Experts of a small language model.
Size: width 256, vocabulary 32768.
Experts: 128 experts in each of 10 layers, 48 SwiGLU neurons an expert, 8 picks a token, a sigmoid router.
Training: a variant of Adam for the experts, 9340 steps.
Below are experts of layer 6 (counted from 0) of a mixture-of-experts language model. Rows are named router (the router's row for the expert), gate (a neuron's input weights, with its number), up (a neuron's input weights, with its number) and show model dimensions 96-127. Each number is 200 + 20 x the weight over its row's rms, rounded and kept within 0 to 999.
After each expert's rows: "comes after" lists some tokens at least twice as common just before its tokens as in all text. This comes from a sample of Wikipedia text that the model never trained on. Tokens count by the router's weight.

# expert 87
router,216,217,174,170,177,166,220,221,194,162,165,214,204,204,203,233,209,195,188,189,198,197,199,198,204,186,171,154,238,189,188,210
gate0,226,200,202,198,199,161,227,182,217,187,206,200,206,202,218,192,196,203,197,210,205,191,230,140,220,206,204,183,199,192,211,203
up0,187,217,150,192,177,199,212,203,249,201,237,209,203,170,250,201,220,196,202,221,227,167,175,191,198,192,194,215,201,192,195,229
gate1,199,198,209,196,191,220,232,204,211,199,221,204,248,191,205,202,199,155,208,250,199,198,175,151,201,171,198,194,200,208,207,200
up1,209,200,204,221,195,199,115,145,242,174,210,219,195,179,187,216,181,216,210,201,199,174,200,207,203,179,202,229,204,197,201,218
gate2,192,199,207,174,195,185,213,233,146,203,188,245,166,203,195,264,199,201,167,192,201,205,246,189,196,240,201,198,211,202,203,195
up2,216,203,193,207,214,247,220,195,199,186,226,133,177,203,198,206,208,203,199,212,209,203,201,190,203,124,197,190,215,200,200,194
gate3,198,184,180,199,197,200,223,209,198,185,204,200,202,199,208,198,199,144,189,208,181,194,197,176,208,171,196,160,231,189,195,182
up3,213,199,200,175,194,179,196,202,200,183,196,175,191,205,243,214,171,201,180,196,176,183,197,212,193,175,167,120,241,202,192,200
gate4,211,223,198,214,189,222,234,193,179,201,184,194,208,229,199,199,200,207,211,220,174,163,222,185,198,196,220,185,204,200,180,204
up4,198,206,199,238,175,200,133,183,226,226,204,197,197,217,202,202,198,194,225,199,200,200,230,190,200,207,198,200,195,241,200,190
comes after: " the", " his", " of", " by", "'s", " with"

# expert 6
router,175,229,194,191,189,173,200,224,173,185,159,249,230,202,211,237,195,211,195,187,184,189,219,193,165,186,171,199,228,181,195,219
gate0,193,201,276,209,203,169,194,194,190,193,198,246,251,222,174,190,201,198,198,229,181,203,202,194,173,203,200,210,200,170,197,200
up0,216,205,221,226,207,195,182,200,180,182,202,196,201,200,196,201,183,208,189,201,227,199,178,198,192,196,205,222,201,195,184,194
gate1,236,197,203,199,189,246,198,162,199,196,206,201,196,200,199,200,200,200,202,195,213,239,212,191,178,217,171,208,200,184,200,163
up1,211,227,200,232,207,199,203,196,200,199,226,212,200,204,221,200,164,199,205,231,132,192,213,199,199,222,170,170,211,200,199,157
gate2,201,221,202,200,229,200,198,188,178,195,179,212,229,199,200,199,212,250,203,185,211,167,200,185,197,194,201,209,204,200,190,246
up2,204,199,186,181,209,181,237,208,201,220,200,199,200,229,211,200,249,201,204,201,198,216,199,215,199,222,175,222,201,195,198,193
gate3,189,218,189,183,186,202,182,200,197,218,200,249,206,200,233,199,202,201,200,172,200,192,200,194,184,182,200,215,213,196,169,200
up3,204,202,201,200,214,163,210,204,197,179,200,198,192,195,196,205,200,208,167,243,238,200,181,197,213,230,200,196,203,201,208,190
gate4,180,200,198,204,212,164,195,159,220,206,211,259,200,210,202,217,199,200,143,191,218,198,200,198,193,176,170,200,190,205,201,176
up4,239,214,205,193,200,224,207,214,179,196,220,167,200,192,179,199,219,198,204,199,222,203,202,184,206,201,229,202,199,258,202,218
comes after: " the", " The", "The", "'s", " his", " this"

# expert 98
router,195,207,200,205,188,186,227,184,178,184,188,233,209,193,186,226,215,167,167,218,178,226,187,187,209,173,174,189,234,188,223,193
gate0,199,200,143,191,249,202,206,196,213,224,186,227,211,205,151,186,197,200,201,211,197,208,212,199,210,253,204,217,199,210,183,258
up0,187,205,214,188,217,199,224,143,188,199,216,194,237,192,202,176,240,224,189,199,125,205,160,199,200,195,187,201,198,201,217,203
gate1,214,198,194,198,200,204,197,187,217,139,204,243,196,222,210,199,211,206,199,200,210,224,207,217,227,163,186,197,220,202,188,200
up1,212,153,168,193,208,202,215,198,196,173,189,218,202,180,223,200,200,196,214,212,190,204,188,199,207,224,192,196,154,198,200,197
gate2,202,184,166,201,201,212,198,185,194,199,202,212,199,192,200,208,196,187,191,160,197,195,207,196,193,200,157,143,193,199,200,224
up2,186,225,224,200,203,183,222,198,180,238,263,201,201,224,160,187,200,185,200,199,200,208,200,180,200,198,197,157,200,227,271,147
gate3,197,189,175,169,204,194,192,174,191,230,200,234,201,196,205,204,199,151,172,280,206,194,213,197,182,196,177,204,187,183,176,210
up3,144,213,183,168,221,200,200,212,186,184,163,200,198,236,186,203,247,173,193,197,206,196,196,191,191,200,204,211,225,201,201,211
gate4,195,162,178,196,144,194,193,200,251,199,210,159,202,201,208,200,174,185,200,188,201,224,172,175,199,159,189,139,211,202,220,179
up4,260,196,229,165,202,211,200,204,218,246,188,174,207,149,196,219,209,192,195,208,194,209,237,208,198,219,205,199,199,192,204,232
comes after: "1", "0", "2", ":", "\n", "9"

# expert 45
router,208,208,201,185,228,166,221,194,193,180,175,199,194,214,186,223,184,171,189,219,160,180,169,201,194,180,184,198,244,212,198,191
gate0,183,215,212,194,193,162,153,135,200,200,183,173,189,193,206,204,236,243,210,209,231,201,195,206,205,191,202,212,179,199,201,200
up0,197,212,168,201,202,182,203,214,205,204,146,199,200,210,208,199,179,185,203,206,212,202,229,198,196,200,187,201,206,206,195,208
gate1,197,208,227,198,204,171,233,185,188,198,170,198,238,198,219,201,209,182,240,222,193,141,198,201,203,197,244,199,208,203,189,209
up1,167,233,205,215,201,187,175,200,125,166,172,203,237,212,116,200,204,216,199,157,195,194,207,249,201,180,201,199,180,197,163,200
gate2,191,175,211,148,201,200,227,168,215,208,197,196,180,201,186,197,190,198,207,167,186,152,223,204,187,199,207,200,211,190,175,195
up2,213,196,199,224,198,197,257,178,192,201,174,204,198,201,227,199,177,200,187,201,203,198,204,204,201,193,184,200,134,200,196,199
gate3,202,199,202,192,202,188,174,214,198,143,193,202,199,214,190,199,196,206,173,201,192,201,207,209,220,187,201,203,198,270,197,225
up3,193,220,197,198,200,160,210,127,216,238,161,201,186,201,188,187,222,207,169,196,197,196,202,202,187,216,232,252,198,204,168,255
gate4,195,231,196,193,235,244,201,183,200,192,202,200,222,200,198,201,200,202,207,203,201,187,161,178,202,201,196,205,205,228,209,213
up4,224,219,208,183,203,197,200,199,207,194,206,189,204,200,143,191,202,229,197,207,161,195,193,224,199,213,209,213,202,198,222,184
comes after: " the", "'s", " his", " their", " its", " her"

# expert 61
router,212,209,207,209,204,182,247,218,191,196,177,234,185,177,191,208,196,149,157,220,180,202,213,206,197,216,195,191,216,248,214,205
gate0,207,203,210,216,205,203,200,187,195,205,199,200,201,181,195,198,212,160,200,216,200,199,180,217,244,177,198,191,212,203,207,173
up0,197,206,200,200,202,187,204,232,196,163,202,195,198,171,204,217,201,173,211,246,201,189,199,217,192,200,211,184,187,195,236,199
gate1,207,225,198,200,190,234,200,200,198,201,121,173,200,213,200,198,203,210,204,202,186,212,185,200,265,201,200,191,207,200,200,204
up1,200,200,219,233,197,185,234,199,202,201,202,211,201,200,207,198,199,171,202,199,204,213,194,202,199,194,210,214,197,211,215,197
gate2,194,240,215,187,192,219,245,174,201,197,201,220,204,189,206,181,183,191,180,214,200,188,195,200,189,148,218,201,210,206,237,202
up2,211,203,180,199,205,201,185,185,199,198,214,153,223,206,200,192,201,201,215,200,190,200,181,200,194,199,259,192,192,147,202,196
gate3,222,230,213,177,155,206,223,199,197,201,186,170,237,215,185,185,198,224,196,208,198,194,222,197,202,181,200,216,209,207,209,201
up3,196,189,228,194,169,201,185,209,217,196,184,198,169,206,177,173,214,199,230,239,198,188,194,205,201,200,194,272,200,202,174,200
gate4,227,204,204,266,199,240,246,199,170,206,209,157,198,199,168,202,197,199,144,198,244,194,204,237,202,209,199,200,210,203,195,196
up4,197,169,197,197,216,187,194,197,198,198,200,203,218,196,200,197,200,174,186,192,197,281,188,200,207,210,200,231,212,214,234,193
comes after: " a", " is", " was", " the", " an", " are"

# expert 31
router,217,225,202,185,174,199,212,204,179,183,199,236,221,178,160,254,202,217,155,186,205,231,197,192,185,186,196,194,213,181,229,220
gate0,220,208,199,202,192,211,195,203,192,190,192,222,190,162,148,241,200,211,188,187,195,224,152,198,217,216,204,202,179,203,194,192
up0,187,206,223,230,180,195,201,237,190,200,194,203,204,179,213,209,207,200,229,199,164,218,213,208,202,200,191,200,192,209,196,195
gate1,204,194,212,184,200,201,249,205,189,183,204,224,198,188,219,197,191,196,188,185,204,191,197,241,204,194,200,206,183,186,195,202
up1,182,186,215,220,175,204,205,227,199,192,215,196,208,245,202,204,197,220,163,211,199,169,225,205,227,193,194,208,194,196,208,198
gate2,281,188,202,193,202,198,200,205,163,202,205,247,200,196,190,233,212,204,188,185,206,200,201,200,214,198,210,199,200,169,201,183
up2,203,191,216,200,200,200,198,202,220,199,202,209,202,195,174,201,204,192,197,199,201,200,195,187,206,203,201,215,214,198,201,194
gate3,202,200,211,200,201,233,148,202,201,157,191,202,189,186,174,202,197,200,169,197,198,251,201,173,142,213,198,139,201,200,218,222
up3,221,203,174,251,191,206,199,212,198,186,245,176,200,190,179,198,200,201,200,184,204,201,203,194,200,213,203,202,201,200,200,208
gate4,192,200,199,204,171,238,192,200,202,220,216,182,195,197,194,264,176,193,201,200,222,221,229,174,182,189,201,208,154,199,209,210
up4,203,202,171,206,186,212,224,210,170,196,163,195,190,199,210,192,173,189,215,225,204,194,164,191,230,232,200,202,202,204,210,201
comes after: ",", " in", " of", " County", "°", " New"

# expert 81
router,246,217,203,186,201,210,238,183,165,176,205,213,195,171,204,250,222,190,174,220,175,194,195,199,179,187,194,201,233,207,217,212
gate0,224,201,281,192,195,221,177,205,236,201,199,200,193,209,201,244,178,199,173,211,178,200,223,199,212,200,225,175,182,198,208,193
up0,131,204,193,281,157,202,196,200,200,222,193,205,235,203,185,132,191,239,210,208,215,198,196,210,205,180,175,198,200,191,178,206
gate1,202,268,191,200,194,222,201,203,208,197,184,218,200,180,185,202,207,199,201,212,194,175,192,150,174,200,233,164,200,207,218,200
up1,237,187,228,198,201,212,170,196,198,198,220,201,192,213,195,193,245,198,195,199,199,139,201,217,216,187,197,201,201,204,170,197
gate2,198,202,200,202,176,225,249,200,196,218,183,201,205,187,214,198,165,200,201,211,179,185,167,245,192,201,178,206,203,220,199,196
up2,195,189,193,201,154,192,193,197,201,180,198,235,210,223,198,201,205,174,201,163,205,190,240,221,197,214,188,140,217,151,221,195
gate3,196,163,201,277,190,200,205,222,204,197,201,207,202,193,210,193,206,177,251,200,224,140,200,213,199,200,168,200,207,205,204,181
up3,193,205,201,181,216,198,229,199,214,200,198,206,201,203,217,199,197,177,209,181,202,216,251,201,205,200,190,186,201,198,220,204
gate4,204,209,241,159,198,211,217,197,172,202,190,183,258,205,225,283,211,204,209,200,191,216,171,189,201,197,201,198,217,226,265,201
up4,200,223,201,207,173,200,200,178,190,186,200,208,213,209,206,210,190,255,180,195,183,196,171,187,148,190,196,198,175,202,246,197
comes after: "1", "2", " ", "3", "9", "4"

# expert 88
router,221,181,197,190,207,191,238,203,204,181,198,235,207,182,199,202,220,189,168,247,170,222,191,189,191,191,182,210,223,229,202,194
gate0,197,199,177,205,198,229,221,214,262,198,207,200,206,196,181,186,229,198,189,206,200,200,198,181,190,184,189,216,194,237,223,202
up0,210,200,243,216,177,221,190,218,203,188,197,213,126,191,211,199,206,199,211,221,197,192,199,200,171,203,202,219,173,201,188,171
gate1,203,202,200,230,188,208,191,202,167,198,216,198,211,199,199,221,188,251,235,208,198,199,185,204,199,205,193,209,195,166,228,221
up1,200,206,191,199,200,214,204,196,199,201,199,197,144,193,200,202,200,198,216,201,175,193,195,139,193,240,201,115,192,199,217,190
gate2,199,193,195,210,201,200,235,194,197,194,225,182,200,256,153,241,168,185,192,201,178,200,222,202,227,199,193,221,187,224,205,215
up2,218,208,212,203,201,219,208,202,216,193,216,189,200,213,196,200,187,175,198,234,195,213,219,158,233,187,223,200,192,208,211,189
gate3,196,211,220,231,146,235,220,216,176,198,189,197,215,199,178,199,188,200,217,194,170,201,198,233,214,214,199,232,213,203,241,169
up3,185,203,198,215,227,198,230,198,199,190,203,199,198,175,204,201,200,230,242,197,208,199,200,199,252,202,199,202,199,198,211,207
gate4,199,208,218,164,198,203,245,199,210,225,204,181,200,168,241,202,206,150,192,214,194,195,231,200,194,199,192,173,214,192,218,183
up4,229,202,199,221,165,194,237,210,125,209,179,204,200,219,231,202,226,220,209,208,199,197,201,214,187,217,155,189,191,199,167,200
comes after: " a", " an", " is", " A", " as", " with"

# expert 22
router,167,221,187,174,194,182,222,177,177,222,193,207,207,210,167,229,219,181,169,187,199,212,212,193,198,192,165,185,242,214,194,184
gate0,202,189,198,206,189,148,200,203,199,198,152,182,172,182,127,197,176,191,143,199,188,169,202,217,216,199,205,202,230,200,228,194
up0,162,183,208,200,233,200,199,199,193,211,199,213,169,225,192,192,185,179,182,225,194,203,208,213,201,165,201,203,239,175,196,204
gate1,199,188,186,200,203,199,200,163,193,200,197,198,199,202,185,231,199,200,216,200,197,201,198,198,202,195,227,208,190,201,183,197
up1,259,189,200,196,232,201,201,221,133,198,234,190,194,198,202,238,205,203,168,198,209,224,164,188,201,189,215,214,177,198,203,196
gate2,187,187,200,230,208,196,204,185,199,200,201,217,201,198,150,195,191,137,204,191,212,189,184,201,199,199,198,197,227,197,213,201
up2,204,186,200,199,200,181,209,198,188,199,199,179,201,193,166,196,224,213,194,187,214,204,180,204,193,211,197,197,257,202,233,170
gate3,179,191,198,189,198,198,188,182,170,200,136,197,150,200,200,202,216,205,171,203,211,204,194,214,178,199,199,223,209,205,199,219
up3,192,186,204,199,205,181,208,209,277,231,201,182,224,201,203,219,238,204,234,184,191,208,200,200,181,217,190,166,202,215,201,198
gate4,203,199,201,213,205,176,199,209,198,200,188,224,187,235,200,209,201,184,188,218,173,212,199,191,206,176,203,169,172,197,173,198
up4,200,240,201,197,202,194,184,189,230,203,218,173,208,213,224,202,213,199,231,208,201,203,153,225,201,171,189,196,234,193,214,195
comes after: "-", "\n", "|", " |", ")\n", "=="

# expert 66
router,212,213,236,192,195,187,208,228,188,146,211,238,226,183,190,237,231,197,155,180,205,213,214,158,172,193,195,206,222,202,214,246
gate0,198,169,227,184,203,210,190,224,212,186,205,219,196,198,196,243,207,201,191,197,213,205,220,199,161,205,203,174,202,184,195,199
up0,201,200,194,255,210,193,198,200,187,261,171,199,179,201,198,200,162,200,181,208,191,199,204,208,196,218,215,200,199,183,173,199
gate1,197,209,196,240,220,199,199,236,210,188,195,216,221,202,204,199,203,201,204,208,202,200,224,185,198,243,199,199,244,201,194,173
up1,194,194,208,186,191,229,197,169,201,226,209,168,178,189,181,200,202,201,203,237,198,199,184,254,184,186,189,201,191,214,170,199
gate2,192,211,163,209,201,212,198,186,185,201,198,191,202,207,191,188,198,185,229,230,195,197,198,218,187,199,198,202,200,197,200,198
up2,168,183,206,162,216,194,215,195,175,208,214,206,170,198,193,210,204,152,143,201,205,209,190,195,192,185,220,185,188,210,181,200
gate3,210,197,198,196,204,200,170,201,228,200,203,209,191,201,229,212,222,202,185,199,194,199,199,199,197,161,199,189,206,180,235,191
up3,188,202,199,203,229,196,180,201,176,176,199,197,205,218,182,183,200,201,234,204,203,197,201,151,227,201,201,242,193,225,189,199
gate4,198,213,237,190,216,200,186,190,193,167,218,200,193,188,201,201,200,234,166,194,203,227,224,199,201,156,214,199,201,202,200,190
up4,202,240,172,208,194,197,207,198,212,224,156,214,204,166,210,200,195,222,228,216,209,196,201,217,186,212,162,211,195,201,213,227
comes after: " in", ",", " United", " New", " North", " from"

# expert 96
router,214,208,203,201,213,188,236,222,201,179,189,209,215,207,186,246,230,191,196,207,173,213,175,187,169,185,190,194,241,201,208,217
gate0,211,205,252,220,204,214,195,196,200,202,211,185,185,225,204,201,231,208,227,185,213,197,200,214,220,195,195,232,156,201,199,165
up0,169,197,195,255,183,201,277,201,204,199,202,186,201,201,227,207,199,158,198,216,198,202,199,204,220,183,204,189,205,190,201,201
gate1,155,211,200,201,197,211,194,202,205,212,194,194,192,180,139,227,177,191,202,187,198,139,187,188,190,191,178,199,187,149,232,208
up1,150,217,211,173,190,231,247,185,201,199,195,186,202,173,213,196,202,218,217,164,251,194,209,277,200,136,239,204,196,162,184,198
gate2,215,194,214,191,221,215,259,214,247,204,192,236,199,203,201,193,206,216,207,196,207,183,204,203,186,208,195,212,272,185,175,200
up2,199,184,218,196,209,191,198,207,206,200,205,205,221,199,209,199,213,200,207,186,198,191,197,168,230,201,229,181,201,185,198,203
gate3,173,199,208,209,217,257,232,197,246,194,219,205,204,204,201,204,183,200,226,174,196,194,204,198,202,201,195,199,205,196,182,202
up3,212,182,206,209,205,202,195,167,201,203,163,194,208,264,192,171,229,209,181,200,204,175,194,202,190,197,202,213,225,200,151,204
gate4,203,197,204,162,201,203,212,212,192,199,173,211,209,203,196,197,207,210,188,182,198,187,182,205,184,174,202,188,224,202,203,203
up4,215,215,216,172,200,215,195,205,197,193,225,216,184,159,201,217,175,182,193,202,226,224,215,242,204,199,196,201,197,195,222,201
comes after: " ", "1", "2", "0", ";", "3"

# expert 28
router,186,214,202,222,197,177,229,221,173,197,167,246,193,226,212,225,198,162,198,216,147,175,185,184,205,194,207,177,214,219,192,192
gate0,230,223,210,193,204,202,203,208,178,200,171,177,177,201,240,200,194,206,200,212,186,200,201,199,246,138,208,143,199,202,186,201
up0,214,144,201,227,193,198,201,195,205,195,213,200,222,200,200,200,202,197,205,147,215,213,212,189,138,199,209,211,210,194,200,199
gate1,185,200,202,200,208,205,208,201,225,202,202,203,228,187,205,207,200,199,180,201,200,220,195,195,200,202,200,223,199,201,227,196
up1,189,242,175,208,220,192,240,209,161,209,200,211,202,234,211,206,203,204,176,217,188,201,196,183,212,206,219,222,210,188,228,195
gate2,192,217,167,247,198,202,234,222,194,195,221,203,201,156,192,202,201,194,181,210,183,197,208,156,202,131,203,222,207,206,226,203
up2,147,197,177,178,211,188,204,137,230,200,192,201,201,215,214,157,256,197,113,203,200,200,188,204,154,197,210,230,188,193,221,215
gate3,187,203,161,199,163,217,183,222,207,207,170,197,211,170,199,199,238,204,199,201,201,248,202,184,203,134,200,200,203,247,203,180
up3,204,192,198,173,200,242,215,197,259,238,227,202,167,175,198,201,202,207,200,200,174,201,210,194,215,174,200,195,197,230,183,194
gate4,202,195,227,185,196,148,229,215,208,200,189,207,181,206,209,201,133,216,193,196,200,182,239,196,227,241,178,185,200,202,226,203
up4,208,217,176,201,204,224,195,184,201,199,220,200,197,199,189,197,200,174,219,208,192,204,152,198,194,171,221,211,204,185,200,209
comes after: " the", " a", " his", "'s", " The", " their"

# expert 55
router,171,211,197,183,204,191,231,163,177,192,194,243,222,197,220,248,239,201,173,186,194,237,193,205,167,210,219,200,224,197,209,201
gate0,191,214,196,200,207,211,199,197,198,187,198,197,209,201,206,197,181,190,144,207,215,210,198,198,198,196,205,229,184,192,235,216
up0,186,189,199,195,206,169,198,199,183,198,206,198,201,183,204,200,162,199,161,215,175,230,199,200,203,210,199,197,202,199,201,200
gate1,190,218,205,197,209,199,216,180,187,198,197,248,203,195,222,202,210,200,200,249,160,212,199,196,200,191,140,187,197,215,178,188
up1,235,172,198,201,200,201,172,204,197,210,195,200,165,225,199,218,202,185,228,173,206,187,201,196,208,212,181,206,233,203,198,216
gate2,200,212,187,138,169,152,233,172,201,206,206,178,203,206,199,224,236,186,182,191,213,212,200,199,184,176,204,203,179,174,199,198
up2,241,192,187,189,229,208,200,219,198,196,227,179,200,201,204,189,178,198,197,252,194,201,197,199,228,202,215,223,194,218,205,191
gate3,170,156,214,193,181,205,251,213,198,172,185,261,199,209,210,211,203,213,196,211,228,206,202,201,169,201,199,191,227,185,197,199
up3,188,196,206,229,227,228,172,221,211,210,213,193,151,182,201,202,258,182,216,203,155,200,170,165,204,204,200,201,201,218,211,200
gate4,226,186,199,202,195,211,197,208,159,198,189,202,197,176,209,197,205,209,199,201,183,240,192,202,213,199,193,196,260,197,200,162
up4,202,205,137,191,193,186,223,212,219,225,195,174,183,208,201,164,187,195,188,218,202,201,214,170,167,199,186,200,207,254,203,231
comes after: "2", "1", " (", " The", " World", " Best"

# expert 125
router,215,212,196,199,226,163,222,211,178,145,148,221,216,198,170,240,206,188,152,200,195,175,196,181,186,199,211,208,222,205,209,198
gate0,138,199,264,200,197,175,210,200,192,145,200,194,199,200,183,245,160,195,208,180,229,200,225,221,186,207,205,213,200,178,260,204
up0,199,211,177,158,190,200,201,171,207,196,174,182,203,201,201,187,230,200,196,201,195,211,200,185,226,200,202,257,218,226,183,233
gate1,200,187,200,181,191,199,246,215,209,204,193,195,194,196,198,207,204,191,196,221,167,185,184,168,188,197,204,199,237,184,199,210
up1,197,175,199,201,223,200,190,200,257,220,204,194,194,268,194,200,196,204,250,180,214,215,221,191,200,200,189,192,218,190,201,198
gate2,206,248,209,197,206,200,222,186,183,201,165,201,196,191,225,200,183,202,205,198,186,195,199,229,164,217,202,200,238,202,160,200
up2,199,203,200,206,199,199,201,137,224,200,200,120,178,218,201,171,234,191,202,206,200,193,197,202,204,198,200,198,191,205,198,240
gate3,179,185,194,199,202,201,200,113,199,200,198,195,200,160,194,198,199,211,189,198,202,152,222,198,195,200,218,199,197,197,190,262
up3,200,194,203,205,195,200,200,166,234,207,191,196,213,198,197,199,211,201,204,198,200,178,213,204,190,178,201,212,194,189,208,229
gate4,225,191,196,205,196,194,200,219,219,194,206,200,159,194,220,196,248,199,172,201,227,180,194,194,200,199,197,200,216,187,201,191
up4,192,199,204,207,238,205,205,192,215,200,185,230,182,199,197,176,192,192,211,203,224,199,196,196,201,199,209,201,194,197,177,199
comes after: "0", "1", "9", "8", "7", "2"

# expert 1
router,183,189,224,218,222,189,225,188,171,211,178,243,213,186,174,261,204,191,175,208,197,199,178,179,192,227,150,185,219,215,201,181
gate0,168,198,220,181,218,200,200,203,179,199,189,197,220,166,197,200,203,207,202,224,215,183,195,206,206,200,200,212,164,201,226,212
up0,211,202,198,211,191,177,252,198,206,201,203,176,228,194,195,199,198,199,199,202,148,200,222,170,202,208,131,201,249,201,250,194
gate1,211,183,252,197,201,202,203,180,212,199,200,198,210,183,168,241,176,200,192,199,202,217,197,200,201,187,197,234,201,192,210,239
up1,189,194,204,147,241,200,180,225,182,198,239,219,201,195,201,199,212,207,194,201,201,214,183,212,208,200,207,251,191,200,188,244
gate2,207,193,218,228,194,213,204,151,181,197,156,217,191,202,185,228,221,179,204,199,201,199,220,200,201,198,206,200,205,148,187,160
up2,193,205,198,215,199,162,200,190,197,199,135,221,204,200,148,258,204,207,203,195,200,198,199,202,189,201,200,196,198,200,197,196
gate3,194,207,219,204,204,200,207,202,174,225,143,243,192,200,204,210,234,200,191,200,236,199,193,201,201,212,125,197,200,228,220,224
up3,220,166,209,204,190,221,224,263,194,206,191,203,158,245,205,188,202,192,198,214,202,203,199,196,181,201,197,200,197,199,135,187
gate4,188,201,184,194,211,201,199,206,172,198,188,202,179,231,211,208,170,187,140,223,202,200,198,204,203,206,199,188,205,200,151,178
up4,240,180,181,225,173,205,247,185,194,200,153,193,202,177,198,203,200,197,221,190,202,204,194,209,203,200,202,188,191,165,194,199
comes after: "-", "\n", " |\n", "\n\n", ")\n", " Location"

# expert 114
router,199,191,230,186,222,168,216,188,202,191,192,242,235,189,219,249,214,178,163,197,187,222,179,174,179,168,182,206,234,191,218,210
gate0,192,200,220,178,202,157,200,204,170,181,202,226,201,237,205,244,203,200,151,218,161,132,214,200,200,188,219,195,232,197,154,200
up0,196,195,218,197,165,207,169,201,289,192,164,201,200,220,191,204,205,209,192,167,198,199,200,187,199,247,107,201,206,180,198,207
gate1,203,178,239,197,192,187,198,210,202,169,193,224,199,183,212,211,228,209,224,204,217,183,205,199,208,182,177,211,177,196,191,274
up1,204,256,208,239,225,198,200,202,147,195,198,199,200,202,150,208,192,198,186,209,165,192,190,198,196,230,221,197,197,203,215,171
gate2,193,155,207,202,152,211,185,190,198,205,213,207,196,201,134,232,190,196,209,262,200,202,138,216,206,164,199,206,194,202,204,149
up2,254,204,218,196,182,228,204,221,194,198,195,199,192,200,190,202,202,227,203,170,201,207,184,200,182,206,169,193,215,152,199,195
gate3,209,201,216,253,205,157,209,196,198,188,166,201,206,208,203,204,190,158,219,208,220,209,187,198,189,200,161,195,203,221,238,173
up3,209,211,242,209,199,193,195,191,199,178,169,200,202,155,200,196,204,219,228,229,229,195,198,204,185,192,203,195,170,198,244,198
gate4,187,186,220,231,207,203,160,189,195,192,194,204,226,202,200,219,199,200,199,200,206,208,170,192,203,186,216,174,152,197,160,200
up4,167,224,188,202,207,198,182,196,196,204,204,193,200,204,264,193,215,198,207,180,200,202,205,226,187,187,196,197,154,239,139,189
comes after: " in", " In", " a", "In", " into", " at"

# expert 103
router,217,208,200,238,195,195,232,186,170,178,206,250,212,157,196,232,217,152,185,202,170,207,191,161,179,202,195,173,232,204,193,218
gate0,173,147,192,199,198,200,231,196,199,193,197,196,234,214,189,200,207,198,257,202,199,157,202,220,220,189,191,236,205,191,182,220
up0,195,200,191,169,299,184,200,197,201,203,194,198,203,195,217,188,199,197,198,200,202,171,200,197,200,218,198,199,197,226,202,214
gate1,226,194,192,213,230,187,208,215,205,172,219,203,199,228,175,220,195,190,174,167,196,197,249,190,210,206,206,182,222,188,189,203
up1,202,199,212,192,196,211,192,200,193,182,204,223,201,203,77,193,195,198,218,198,195,163,255,199,248,225,198,178,196,182,202,205
gate2,170,204,162,212,188,176,200,165,200,250,231,217,203,204,247,197,225,168,205,200,202,202,222,200,205,201,175,194,197,220,200,227
up2,203,200,184,200,205,201,199,237,221,203,200,201,200,188,200,198,138,193,209,215,207,182,220,202,204,203,200,121,188,187,190,189
gate3,218,200,223,227,229,209,200,196,198,197,201,199,196,193,199,225,206,193,195,200,200,201,177,200,201,203,209,202,199,196,199,227
up3,196,201,167,215,198,200,213,238,199,208,219,207,204,221,180,197,200,201,203,201,187,140,198,185,208,206,197,201,201,207,150,182
gate4,198,219,210,200,201,200,207,191,126,200,201,205,239,224,188,215,202,199,173,167,198,233,201,169,199,196,189,201,209,202,200,200
up4,201,208,192,201,202,199,237,198,199,210,211,234,220,203,198,195,203,197,202,192,181,129,255,174,203,210,200,191,202,202,200,203
comes after: "–", ".", "3", "6", "4", "1"